From a checkpoint of a small mixture-of-experts model trained on Wikipedia.
Experts: 128 experts in each of 8 layers, 128 SwiGLU neurons an expert.
Training: 521M tokens, 3975 steps.
Below are experts of layer 5 (counted from 0) of a mixture-of-experts language model. Rows are named router (the router's row for the expert), gate (a neuron's input weights, with its number), up (a neuron's input weights, with its number), down (a neuron's output weights, with its number) and show model dimensions 0-63. Each number is 500 + 40 x the weight over its row's rms, rounded and kept within 0 to 999. Numbers have three digits each.
After each expert's rows: "comes before" lists some tokens at least twice as common just after its tokens as in all text. This comes from a sample of Wikipedia text that the model never trained on. Tokens count by the router's weight.

# expert 29
router:486580537490524526507456502551560472510508474500471537529572488534576444494435551460503440458461451535506427468482516545515434529456458522453567497484514486440485524460545571514465430466444536
gate0:526534506511510431573546494462506560493502511492537508515537462486489450484521486515499500513509516537582497491468476511496532527503461498503480536535484495467466450527500494495483493447465581
up0:515530471501489445492456493512549494529538424475471534592525521543484502519520504525518467471551508531503529539473532430445471450510515459562542449506529438497567500456444533479519482498511490
down0:504531441567530437556493543509477498543496500511570511535543515577480474422511529438533405496514507484499512506463449434492483473455514503540505486508499497503537580470526457552492468432502504
gate1:539440497487560566509487488465505466521529523535493517551416538462487539549513533471519478417459474468510455539574485528457524513495512456529469575545437449469512531464459437523504485451475459
up1:535438515474496504557544550442527516493467520546449558484449565468481461472522523415503537496453495461467520474492475500466513522516561530458552466560534443515540502486492489442520521477550517
down1:481580448461454475575417400551528497508504541500524582516468510447494496502443564495496536459472523494518463483515426516520496404488504435456535498479443543478548474545468498454486399565539470
gate2:522473484459390470460428433451484441530545505476527532505548643494477517525436421545503506545481491538477451453599556505543563457502506466528558495480503462472540504445517516506551481491516519
up2:488486460529480476535544517524514553458499485539500506494549489565518488521463506571492479510516405434512532457444476513517464461480602516534508518532494510452442552555563476580542453486499452
down2:576498514472515529473469531472436572542474458462504458581522452518570496476432489491462487542490516533515523496511529486501466504484420550491469543545533489482508431471554512467529569501476473
gate3:551548512480447543413467493531513534438480482520462525494491517544511581526461482513554519494476500523490532569544495514459466504518495422560512492494519531595511472509353603465560475552475463
up3:524555455475469592507557484556554518484434541574490529479514558476552532550528464480524478491431523548506488527566526515446562543559523443459573600403506552545503556504433561482490503547487533
down3:491412521444459508549512520529499524490483508494474497456500548519508539567500435465525484494476484482512443461516559576555534488473534435503452516429511484525505490521503499559454463538529503
gate4:474504489459517490478439503524472529532507495482501489512514446538428560475470487488483530486523478426499488414602524557458495542441437534497527495508505455525517472531507571479444471472452474
up4:530485516474471505448486506513534441464522484507494481494508536470514510489460510635470505481576433535466516544490537486548458519473444533453591500555468436502439522535483437588505440525435458
down4:435444502529571489468464476464533464482581457502548545493455484497524480482439591555516458461480445452504466526490488510516506523451522411408449530570515425415475458482457466533492497509524485
comes before: " the", " a", " his", " this", " its", " their"

# expert 114
router:479502491477481444531434457484544562432490501466513458529528467538537485460440520521547469570545439536487516569526520570502519590552475497463465527508538484492527480536446494530554464538524484
gate0:480493421439457520534557578511495535490477464476422489546485466560557488502518450565503533549495454527507451511454562543430504507546489477490470496520488578529477524575538455503479512499514516
up0:495461412481513514520519486506409500466462505484478443491468459540534496640542447515521504541546511430481454611596519519520463565447525504498511417543524526552527462539443483473555476458467575
down0:478457513540466462562427456450440481543487555478503521524503487513476545559486593515479519542461437454550510414514532452468480465464472484477502547501550498418515516469591522483471526406446520
gate1:510476422480467470455472461482499479525508473484452503501497492529503438405480462469450507504527502539525498533476499513472514502512529467465491481484518454592503427496514494501562510518539564
up1:479474510479436525567511518494528469510480497528493523432476429502417588509470481448535545573502439458554471437536547544528491519478504521529534547505558507506528481519420387535520473480515437
down1:438525437512590495532444439519511514464555495466494532503457500543480575457500446571539442535507478440558450591528490542567476576543517485582510437513488480555479446535505568500548448550514467
gate2:559547478436471500437578462499470478469469483490505520504452535453511512520479514532463478488455528501488439494508506507532516493549487458493497469564553541516574480474349551565487470493526459
up2:525477492430528499428538452525496536445506479473516459560466514468485482478435472548511495515428465496513502497503571465514533486561505475494485468538491523539498514529374534492486477519534482
down2:561599414489505488555477480487532549536517520483503492438539451503574490484506464569553500502507557516487500448481529509509500510436550495469556571485396510502546436475494497524494469511435528
gate3:488473561487490482455494445530504542507519411518546464531523517460462486490441611552455545452465503513462458456503524501497531505507575518479477481519446433490496453561487519482521508502480474
up3:454491528454488541550454498456534476522446539479485465543443502515528532589503453505516480440486519490417518498467507471554462450488491496497510428479479439536469444567446519401537579534523513
down3:594492441519492560500494473563466436551512492483463493486482539547541476531503513521540539458620504496471490524481536459455512541524454515459448542506608530488422528503542467503471442471502519
gate4:462535497447558491484457416481499551440494519468460453531539524498516518470507477459504541539466477490482503422534492517479575469533527477465525437421545446486493480555478535493560480482467456
up4:563576445426501537461544425494470564495517520505510523499489541480561519513523487519535515425492482550439464479484433562447477506495566509511507524451574480445505527510430532494530505467503487
down4:446577534543498522475512489529446414507454489531428474486551489530468502503513515552489533470515489543527457491547415483514507534438468560490454433531460406417489520546541468484541454500444453
comes before: ",", ".", "\n", " and", " in", " ("

# expert 60
router:537532501528497508554471437510420411537502488514475506521522555552534476544460451492484492456563457459533431538520418588436558530532539502519419471552493495462499499596528573505509485538523463
gate0:518518514491473526462553466532515535495483514537499563533571494470485462494511536502480532445462488462457455483529440509571436529550487560506471541549490479491565472519466509528484509525513480
up0:501536563498520558465579512481454539457485553506424469498529624476529477524537542525530542543516485473506481468466518512550508523559442571463476521568525515503582519494466505583494524540551475
down0:573529501519508456472565490540527498514534469482526540504572500478488434469502534466572394524557496510494503519488457499521513468443557480462532456501499511513521443511512505457438431571532504
gate1:448525470470500560489506544408490460519445507479458435478470465493464507458485518487510479508573477577480513516499599554454506573473491502575507497537476511494429506462422468505450446545527532
up1:473533460450581520522507524470461503482480470490480486448503493522412448445523523465507503441593489594492521479495574527446455582457453462592433492500485486546475473504401472522446479500489507
down1:500523504545447485534518467517538439433514471471542499469522516536502460499474510523471503520498435489529494426580488550586469410529527493463520512521500447457509495436523493483513493456509478
gate2:466491556539549526433558436535472553528462479500546479456513540515534550526505510503571479582495486550550469432496532477547493538548469470548492529535514477518562565527489433525527461444524419
up2:517441511536500468473434539533446502483427509524468456516527421465431460482555534545494483452565518510479500514582533511521519454528574509501471483488463488469438464479503457538467549518477526
down2:523448521528481504501511472458407481499522529440567496546447466538493543470561470498583572456501502555491510489504508555526553459514539515468507490534527440452474539471508562545534484491474484
gate3:487472475445523482458445534545551501479477526543514502595420454467527490545502499499510465512474515524438554537541522545495479524460473496528446513504522490513537509538521531510477521520487554
up3:514491452461544479489491452529515487518454519489481538483480497460541497496492590521566470463483484478454469448488495539504528513526466565494438502487514535515486443508501545550449465517479554
down3:439551537502441522504535553494485440498470493498463482499475555518484525504449516385533470511446506498525512492510480537498430473565501485472529486549470533483496500510500572501479484564480523
gate4:451511446466488498534524529529543569471555472510513542604481494556492525531476478488493524482526567480505491486443479440540525520609540476512476463449416516462497486610444488532532532519508470
up4:436471429490499471527546531538549546414483538531497507560506516517462510559503508513500502536538491492484465460514499508510534493544497475509468460470434561483485465597455515578481494499542505
down4:441483486471515529441499544446548489586461507460585525476495485427504542491487466555508499454461461539547523452515517488482478510500580523502499459447491455459525501520587549444454451560516472
comes before: " and", "000", " but", " which", " including", " with"

# expert 8
router:511406469493484492456419483561541449503457442527567534434490534536490478445469538427490521500518589438477438517511515512418467603486576478524488483447387481467533505550523473470537464453508486
gate0:499446535506495464490543492539540522500555494549499538414470535623513504441442600425467415543461558485523386486514440476508512470528559440486507489486476514555544466487487520468540481487507565
up0:464531425502553468482509566572560512607554484404459463500531540533447490445458459437517419501478514533491466547465446511460436447529501501504501541467518441461476454463485526518558475441531492
down0:512552498492487556399489533420539533525484489471519530529517538408512486434360497512545516484509492548523527560566549524480505497518450521464454578461483503507488453547483445497477447471471478
gate1:425503540447418464517483524533538476535449430499485516496511578580563514432437455517553485516523527489515461585568575540512494492521503527524502495447414517504466549512473477499527533486482553
up1:554507459566544408545558542468533497472545472442498493455496497437485446493478504432497492512584551464540534491521540547501523425448546401469438499462540503543404464516462481576480497496493508
down1:538521433571443504487588541550554499485461455504477525479482414479434507498490556489437460557545507547494504557539449520553457557446506533477573507476424464578482548529451543509536553483522568
gate2:431506492488409471520485495563510538593493527477523487557543409467390425547435516510399430531562552467472515516482479468471504506488455503544486512508482498479469414486467491505503492481498537
up2:526550488501588470544499526470438525441439544509529542455529453495606522502550451484530557481422573542480476496525466556572462503564576556457545507463494454534530518525527525453526507590429512
down2:476416463508416510491537498543382512571513480516487477495498489470537533454511520452423442468550545462526507510483466489563494489435548439473476463458450487493496488467518548533540521465548512
gate3:476512491485430532543486498518457478512519586539489530479502443484548471555472504597520478490440450458503472559483494442456430488527534536523501540520447618521558517470546563531542511549529525
up3:442526533540517536486511513495519456564473545449549510535533523512518523565497512517445505449479486485472508515469557567489601449496463566437593521510501432437438466530474469516491491487406489
down3:496475484480481507473507458597523551462564518531554570515471517561482568463487466425454483502480494493534548562535493535449483523476478563475490486475428523523547472490530496476575450525507488
gate4:505503441544467493437539545499505473591554535528501441449540470511581498540453486524399522471550520517473549485517500608469516465552575508541492521468463473480489482419506495546556502406559488
up4:459521468492497555425496466459543503524498434522488452492580529448502504496501448488457523481452559504466461507499535487534564474513560523474468508469535508437445499481530528475523489457539562
down4:501487522556523513519522469521435472508497534543481447529545485529549472560578534461502491430553529535498538469495518471471489488452542595480491462454516421508543473447471491569468505481500532
comes before: " the", " a", " his", " in", " March", " as"

# expert 9
router:473547521539503590502540515398496573554542466385485455512632448504533536478420577508540510450493490557542550453455522492512526460448475469592515513486534545458520498556458540461492526482489501
gate0:548555510486512513501459506472506510509503476456496510480452474472535511505487528471549571551513480472394504523518551481484498507537525497462551493469429496550587460521538539474519414537487563
up0:478505496491448530526519488522388519476436496461456531464507439460465515436567526551484473538454518474566520368544538504452459515494527495510523493483574435440538533462490545502476514487480500
down0:537452539526476543501438528544408453495483422544569568453510539485483506521529447521533507454505595486508481493488509409525490495480491437478473481473500591573527464545527477507491480529532476
gate1:517464459519543483457435502518490525519517499541535552587518481499469368540501539520448541535465522549451558489456436461492537518467488457608553470509475441515485452557562540498504488469474507
up1:500521471478531510529453443441440488588510470474522538420563459476482482527471519529498587482550503533464443492539480498525564492514438478495526512453476519532550445487505549509476514542460588
down1:514551517529457478544523514544525571509483508487527456528515460441548515544427493451478598497514472522528502561530481460490492494528553489537521478512518457592457505449438490527559538449566459
gate2:495448475464471545477539506535487446566476442448490588594545484576569487511487500493489522453433534479477485539466498539492553528453576599490506530481447487518405508477465462586413554471492575
up2:459437539529513498501480526490421503454561480499564424501564399446526550477549498563475478464543489506481484536557444550590540508520528461570428493471510516531432483480549602502503521488505472
down2:518520506491525495530585514460485540554557472466505531519508521496574489521473515519485529459553432533489494434500510514606473505497502443573508505454534496494475463496488532575512489514445464
gate3:475524447495531535488458533540497416448478493489468457517439566595468521449501460532432443521463456479526470523470484494451522534510451509518463485530483459556542588571486544549487569473485505
up3:473540591483451479458484425481529488468524502490429469474546547560490492562466488573495524533581496539517524536475484463412522533498421472516464535566542445530524532520446492436503585536490515
down3:541492510570484486434463482572480502484506512499618530578489541503544490426495556454471426532567477518439505488559565428461517522527555516511542472471563556535475454554520546477488472473526519
gate4:482546521494435432445440446521575469445531476477491476583523518551513523444468495486558513452533485437509506469522491545468506545508483483533526572469533460468579554470481595504517560468492462
up4:542554528481442505556544450489501484532500529485477524470490466501533524481500552474531471474494477413567569524574486555468455524526564508552516538464500503504525501462407543477501519507492503
down4:421457522537539497499469517426535474511523508470496563498423596451502463487543558541481524558473431498485439441529490453542469545407542465474473541538486541517498526449482508487539539508557484
comes before: " |", "′", ".", " m", " km", ")"

# expert 15
router:515524524447464464562530460579527546493483478535539479462497472532419466548492541486470590515530527456459539501520507571471496544510455479456545511478557491525530567513490546493489435510549541
gate0:557475469493498503494542479510530398501521497523500452459478452479477559537488491550456487475522530524495504471451505586627505575522492478575422559503538453454434535490501511498460525505521654
up0:473472574465553474542444572516438550538563519467462506509548500437455536522529484445490440556455540503551519499512519451401479500537446467468518443513460499539545418453496578452469587443528423
down0:509536485459525548430512531504519424438446457503482445497465505487470500491589474468532481546406482561476420453486519570474575536485505559496472527526521485485485493471506490491532452485504487
gate1:537568468464475529510431506542510466513538510533508484513485546594553508516482530495459492561538519514466503535471494502498480497529569548532477572522555551550458457492444535466430489508537504
up1:499555418452533508563524515565478424527513556493520534469463506595536493483502563479472499481533429503499516532476564453553481500451550511501504555534484485541461513511533531513426480467586502
down1:457453511465465474578579476544417487522507529455558484527487537456498537543472499557542460470459543488483460529492490441557483456541457461444566522547517533555498525455486562524529533531525499
gate2:533498541528455552464516565548470478524505498558482454462439522540439521463541538528488489486478406467533512443506568486481523455465457446542463476497533477510491445481481523546506554458524585
up2:560491473500472470471494544545535499569434526508505460473405475506493535518550540450562498531504458481583480506498520518462506573494437494518521618507553448492501482551454535486478484496509556
down2:489512492573483508534479546508498459491492487488515506461378506496458520501478574492501478465509496487439499463474528484417542500535414449533519471514510483459502434491526536455518462499463460
gate3:541452474512416488485496517500439456529476529563508455451528552493487497492492534490524540560540532497505502547581499472486544502473459509489477474479425584495484441506459404506529367486505544
up3:541478479510444500518532503432475451431454500530545494452483518496500526477446490478608506602529552463522410554506499506505514489485448495502542480498411563508538561483480442482535478510474492
down3:459544554464497574507526598520576382519536514496526549475473458521589540552561501560521514441455444481513535445492470467485543454469452532518473531516470546479481492518501560496460483505549460
gate4:610432549502476561535570455490526402490539469507452482495488400511544468511504510497501490518486438400525549515540537471511518557469512572529449491556514542469481467547550488604493495527454580
up4:460505465535560499476519501492517473496512440528521553499500481532551517499491451520519523435490466482510433399521536460486527616407543455470533463613510517509483439495550481571481451532474573
down4:468454514512477574538513436526475508504464533498406474423541529472512487487546458498549525577593548602478524493513483532477459450442511519460523528445530429507498540473497484488518540581542530
comes before: " the", " a", " his", " 18", " addition", " order"

# expert 24
router:453536483518475550536489505448478449477528482540544507518543504511418462486435478505554534551503439538565495457521462577470565541518544511510500550576553512560472488534541521526456493508505484
gate0:462517505500424454503536490466558616407467507467498492488480433504522467515507553577487435498517410556524469548513531533447540509525530571489477551525537481542536477476487506470483553459508553
up0:515515507539497499479566459561473461482534590524550468534487473451460636540499496463482549515524522487396534536508515470509539516512513468495520465372511509505506511544543440460516461518532505
down0:535474417524463442450507539476533473443459401493489536567422524495440475523446534552543470458418476518513495497428560500516535466485558501493448505476500468576425480491550524493503490524512471
gate1:538506449562425499528522490535497484515522467453534500504515548481492439451514459521559558525440501453594488559577594519543593457511474517481531476519511527485527505430534473533531457504501550
up1:581456514436540415496486506518472440530578528519439484531415634477517549477495381511465502563526467507469474477516531463563430470605438497541490499462491523476562489541473522524566515505495489
down1:531395556452504494520514564522549485363444541533528486497499504491489500531495511495497464481481525503483514644475454485434483460556458505481473525489531477481517438440448487416510447435497546
gate2:506517464573594575447462469502484576427476524491462550509490483395511500558476437513468483615484459449533443568424527458512486555514491443546496539534434486539501545512492508518532492541524488
up2:442474475474546516522450480584484480425479490545526535523516462506521527540487525607492502444522490415508500568452455491554512498454483448523496497529472557525447538550495476589484476457487471
down2:426504537520540514486482536451515422487469499522577439457440468483563560501556481509552505452521575500573492541485523540510531454528497544514415515500558501468584510476524471482421450508519486
gate3:531492527467461500413455468464500480516512501513510497502441515472495492462490556480502476535583546508482518435572500515438378524488465519512437514473467419539512479512467499527528534511504526
up3:558488510529472474467513451479464555520462521524512470490471503472516529544389545456491466520480532444545514433531457570473487531559554507534476522507503494537444477500484473489484451465540475
down3:515527474424457454468459547539491460521535477441487546487582455535601561475454466549440527471470477462525519535431556458565516492572484486379512452538525544491500514517509522444452481585447516
gate4:531472483477568506519534473497472505546565472519517551523559436522528509502448596488510495471483514538534532439540424448476548416481498516459549522484562500490424522462597504489587537518543457
up4:485551500473517507506458519530500498435460506469436498517532519435587515496568492473489524503549464526551511622454486566484438581532487526561429454529489449481486466561421518488506542480493543
down4:500498478488470458449484472501475510556536429536414509538434439454481523480578502481482530454486404470550479497526504510464450526463443552467554484487425502490465412477517472494518486462520575
comes before: " and", " but", " which", " who", " the", " including"

# expert 74
router:448494466579452492574565445451579492516473529449517506490483504468482542460407463526467503552549433484565498543490511435518498451454500518521473553486494491510445494547520486481472527503485511
gate0:477467506514506421582486502565537487518538512485508477499471499501544595452513452513518547468454414503423402534464527464520530503514514480465452484565494409537543525523491516515449489637547482
up0:506501470482499501456524447550521523511505469487523522450506510507477516543449522567496536584429468528467510485516523517482467480461458462447497416519543491566553480541506577458535513460563503
down0:477455493520480480563532530539506571531507514470445497461428507492471482508462483513498518502515493493473506534495475520553497431471559540488477457494529470566490486569474475465451475476512410
gate1:520475485539493572487506514509472517480381481535520496479479478462468579492532446419486513487457519503524465539532501464472556539450514449472470547442540425509415511541525560493468508481478529
up1:570548449551485619447504477534544477475552467532525459505418526422517524525546493449463487477479527483540454499528437573530484517501553488501509505498450541503541453489456451447452510510481504
down1:526466465456537521561436434555503452492507460525524482561513484461488502575556523527546497520535469570526510489511474585415493493497539530443564572530531494476554521479542444477472504471498568
gate2:512566520573444457535481573464507509500471500570541569468496532469485465544514441568494464535505539498456467460462449458494546504492530439500374544416510458554515503506490524524465560535523548
up2:504492551472556446535555529533532482518460507472511448489480477524518499505502506487564488495538483449490533532563547540506439490556529486565579459581502538498516533519470499495551420457497441
down2:527531512523536448480432458521519372436536484568466533562412487539389510472525457469491475563517445496464533560496515484517534477571506465481481494513497542428438552496480503476453481563515550
gate3:445507577497473445477504497525515473456503528550458508583431600502557601527523585463498506403546473544510578522451501453427456493480549541434531480486495501472537461433449479481476487504512474
up3:584483493490493470497409554551478476509515498524492454548569454454466453535416522488420474552501518520522461511535530491529460478511523526403527480499461542484436551561488471492493459481497473
down3:514474510533530486492459435456546451503510490447504521560519460497612484533509514459493445504485519511444468473500482492455509559482487520512487535451455496472497502554492559558495401401473568
gate4:508447567481579498532508438475511440468527470522488562493421494532536503554422528498464469415503506495477460520527525508526554526576429535520491534502573490502495583579490508491532523518521528
up4:471461518499561531516478465509526465456508449548464480488505502545545526574454558479410509431465531516488453470551473517536528517538417502514536514532533492478502554557500492483513571524519498
down4:535545427489461573596454499481492569420453480490534419509507465470543485494562502537522554504517414476535553496466531494513524568480520489474491549481529469499511497519559476512496443486467447
comes before: "\n", " |", "%", "|", " km", " ("

# expert 28
router:508485471537516548517543486515462543504425451392535478526511428563553513504507453507535494523479416500545565578545456508464548503584507485539533500523430547471497524542490505472560540476549496
gate0:530439461547560525548478542481569454506522537480491525509499504497468518561487488477498542496550507444445485510493482478501505505494451451462506486433502432452448456430547399482531549535482581
up0:504516498439484473485410447514586499482540484511503496434487562483509484464463514551482563440469453477500563440472512502403433448508525601468502488464505535504444503578573527498502475506503504
down0:451553499502481490459530559629429467504507581511514503528521547461516481510489504559451500471431499555466494484561456526501504513546499470444509515535511516485546527471424467484520522589603469
gate1:508530507423472458520569539491497545510541539543500499516446406488545486463592431412443517454501520523537470527542464525398503540532560512453541516467505492513547469532507514514574462533550608
up1:522519566480514505514529572459460530483506536478547528480445363454549457490605482436447556448498537534501478563498470497434490530533543529474533490467529484481481489522513508509553513495526619
down1:445457409489448542544423517524518499551451574494556480461535561476498478589468509494484434486492543436490530538500444435482408474521497452523500483510503473509446520510573515564480505532500489
gate2:531483544563466495443547543505521501557555471430543550497515512527521552533483460513481454536487504512507484442517451456492446565575482491490428540502468531534526567531511491508589534470514539
up2:520480533444488494474520584546517517548459485508474430514547508485406474538491454468512474489521515478570536459513535560461494490491482599542499473483460570491535531540505500495529532548528433
down2:569443526515547523498552514430464552456528493568564470528464412492490425552471460451508580536507526522529536451522575512515523529469473462555448544547484489598523539572445497543475521543474566
gate3:524437506442406481479468443494418489484531519511420424539542460457513507457499445476475477514511506519507457509546534458522553531546453471517489460525430533507445496535535524516578447507551485
up3:506488530516460539486463489565519429490508505579444526468453521553530546524473531570539571480572547511471486486505479465429450435509574484424415557526458497451521460422513507491485468485474539
down3:480410552527484555539501581513469554509496528482433470500455480434462518465552468483503481444473560420502488521580497561494532513429547540365503431565546484462516451503543533418434487492514458
gate4:435480399495540536528414481538491545493544532521512486455509494498462486498535469499392464515541543538508475555550521505417484527471501489473443476553501462561504510444513504522539537588522505
up4:551554521429530457516576471566541432512504507513517461564477484486506406467523603534514595483483517499460543521435525472497521460526519536468576494464476556457490495532542513496501473534443524
down4:461489428481545548507522436483448525470462496532515532437539498472543474509447509485472565503528497516501513506461529517571532520470527505492607476559476507539473504571565479524497491443506497
comes before: "\n", "°", "″", "N", "′", "W"

# expert 91
router:454476551443497514561474513548459571514477412547521410491489525448517523417489515530524450510509476534553561533516551495468524530535517507484467507493444553452548505505461487462508493488473470
gate0:438533587503469438520498505537485425483450502510477603477430545491514556522512535442546493545484520460469444563539443542540504560518439437529502611490469532504518472533446520454500492484504523
up0:490449443471435509475486481497470521484508525501539464450580416527541404520473500520523509465513476492488479549511514526483525456536521546464469515472529518472460504384468559476477521622424502
down0:386448511502570493556438521535522529525487497510493530476498573525533453492535432462478460577439503499503415506476543462576527480525466497379531550608430459575599482462511518544483545393420497
gate1:502455408410542494549547515527488510453469422554498485482486551465533556496521483502451432497505489512512478526524456488597512430486547506505470555510528469564487531542448451478525480464445513
up1:497552526555452461497493451493553471572528564506506535498548441490463460520529508452489496443495535449468487494420527488458487559551435472457509510478447581522495452462515575504572547523598532
down1:482576514533452458522495493522502505551428532475440523537540460469491483550537518570491512477536477541444533577521435505494556530517500490452444503470512469462456478457498508505392473494538544
gate2:524456503487516478529476538524437521457558486470498513450588581422524563510437516466424489471475499556537495459556491473469581571437429502485487518483489539497497592468448507522544395539451415
up2:497485492525500449572512494533435533490518442533502492501524540457533507442398518479362521488508452565453542448521446498501475588532416561445480445538536531531452556491472461529511452510466424
down2:486462464473475520546505529482500520542548496507437519504485484522470506494437482488474408463561534503459535535522446528458481554529491487492492515466520423521475464538518512521444411422491540
gate3:557539545423513414438519498515480481479455443572509510446467539525538430551510472515522505437499516497504500511577412539525511541495486436508536460452517502475536503468503482486443431508463470
up3:497435531532497509519467446482441484588574583500504481593484513474466476477518449563557522548491445528491498497472560503508510440462565457580514525550490488509542449564501545510600526495438468
down3:509495545462545490524549520545492494556515457438523447567457528480587507457485500546517537494545508489449491507488544476512533419489500495549447470499581485428501460500531546488572477575444462
gate4:498508509532448555534475557429598486549593498590491460480416591500493528454556530501402463491521468464577475459537450494488470537512496503529465469584469483528475532489473515565536528551528461
up4:457504501547471493526500545405546510537536579559481482532539578533560538441467457510431518485535475491535485467495483489505513502496516488472490458573439519511513491571547454569484584566503466
down4:502520518492483564516464431485467466503457517491472473567485492471540523551489508520449535469546540497481482395453532498540505545555539439504507515571488531472553459486521536468452474464575502
comes before: " |", ",", " (", " and", ";", "'s"

# expert 11
router:542443486517460446565513520496456505478402450545488432495449550520484600482476607544499526526533423510527469444468565555551491547548546577543502533453503476521498473484474490460514522460489527
gate0:463523505542503541545548477508564437463469559431581514531585508498529486504494510502486497491432472519514446511531475505397486525478521477512458466496473440479504473470481425518477548456439521
up0:537486454476451510457506509522439553515512440540478475456489492508453508501507470467502498464395487498457498403438484547531527519549521599507514559528550523481515508479555543539478523539529443
down0:484401453463506466442540478521484460515516524572437516519421509546433529465521502483497535491489544537543511459513503409522545568516554512488441525501493500428520507483476568486478461482557495
gate1:487492510450525447433489579538528547546458453512501521559498518491560484510511525549547537518512439477515449460516509537506565531516550492536511534513481514462535551469462593455538370469485478
up1:562510552476493504507478490499479500545488482551495484566476521503422558506439526453495489508532430538534487455408515478540469609516524523429561515433526509415578523504541531466545471459587555
down1:556499541517458474541546538527535597463462469510536513474531464496496492510536482571485500527410479537507558488585523530499565474467408583536521425538520556527541477526505495488529561515567511
gate2:528536559475462450499481450529527557491506512491380533514492530489514482474433500450519442480522511418472487473500542459523506523515514560549474454464503537514573545467428528495505426527516451
up2:478489441483611520575582496490520468473515516499527459561496498492535530539520515491523439482514460494542474470491546548509529527474453516543498457437493570543548574467498504517481547557553507
down2:480503436521522496536524482434432487595557428462525437526523428485450538518483491516562529518547529514484509527541485484515469515486503533472445491536475468506476496576404517498482487514552497
gate3:510473495531481474521453442434445549541558528499483478547488476523448457512465466482504509489490551565497505525520487498480475514532502503539491608478447498475510487485503442573565525442523555
up3:458564482496478514537472541472529469469514431482546535453468500511634481492457557524513486479570460551472518482497487425471496525490509489465538447469611481494526398486429451459570501578514486
down3:501510477527547485475495486466546462543561436469547551526502547489495454523470480477552451504442492492535487561589394472477501490500549493523518484516453472445489438466519450489511446596595446
gate4:482462478529500519531521414551555448518511515497497441461504503442460486500478477561478557473514501478412502498504493455615539430538520508526533541515507564487610404483468465478551500471468456
up4:514466516496469454501418536501523505522523490500495494552515487523529485531513516463486481521457533506494442572550605498452384482450509447450476522534514466507469599550498500546473491588440459
down4:523463574532504483505488536494531539494492482519556505588502526518475496483499491542556597479453513545497501500545464562519417545478434388510512486478517511496557510499480522569506496610529471
comes before: ",", " (", "'s", " and", " K", "\""

# expert 80
router:522477494482417545511508485566526459511525467499551603486506567505521487473425556561468537454558491565541520510424484542572446558494547542499496454514557559485503502484515522495455395465543602
gate0:549513495489443547597498473464444396530440547432494513510523473465555570593485417506469503472460510457454450492434556569474526462492499472452512597537466469473487414497483588447524499528504509
up0:474485398472466505493452477540472476431527449509471539447587507529573584498525469489451440495449483524465476486550495558466501510536537510521546496481554498550514403482450509486489498457560527
down0:535488484513434462510530531600490450562450474500516481472472468439502535570526449591458534412410583459526523530466524562429525473584503480539463511459491461517449478512589512488523507478537510
gate1:570463556521453505458420569470590474461546512463478492523498567529478463612523466479461516473453508430491460495487518472533563456455477521508471514433493518508557498506570477482537525531468529
up1:531494472531481517503437557475562504450558487535484493549525522473427470486535502510467584517542515526522518536440495522533477500489407575487455504503535551542511478428563496621445497446462507
down1:545575579465468485544524463521405454423470508458552477502531500471493468465540506463486521566504546530446492508450488594492463545505543468530492511493531470485541487450508505585532473522525487
gate2:517536490485507512495532464502469447528528518540465556532479502542483480427491511482483484557510529527384468492504592529520502495531576565465532503511485481545437486422481519492524504475501448
up2:515502549509520505473535513441496528561523432537523523532466532483454547400541492507478536560444523508423471515486500502467521501546512557506516501502566453525455510414474467527496494464542513
down2:507546543476527536559495481537543484503548458514466566425453541470554518517511463534569546506509484486450464561529545537456519476496450450560545508573448529484484538472525514456453455433492541
gate3:504505477544443522496455607508465543507544553497498460460553505434441502451513488491466445526488486502519543407568533517575491510539559432517578523541543458528494504452522559536420531448559513
up3:539532494491537538560485555457542475504452453493493464473528470504397460447505531440503516403493546498548508524494517463531445498548578431465492500497547448495526495475519577519455478500505589
down3:409453535502505491502557495489492407495504542485496447498516466493521476504497555485532559524423514489462447470513512493544526520568503419551503469574501481544523488452552489525495432530457466
gate4:550518429424460541578602528550517537569498433560548521482499417601501452463463563556396479527553546409541479520508474539496471541486489466523547494552453465513533451500532498519523571474509544
up4:522566382486490544512465427512491530608570455521498474524499450518488506484410579529504462557449558467485511569480468496522467425506517526473498450493437463473492440528531457478496491468581492
down4:548430484397506515577504535511533564442436501517456503503392522546531499550526457519466509502550531520552504559428522471523579477535427538467518493463600555473523501495475464507516495495458554
comes before: " the", " a", " his", " its", " their", " this"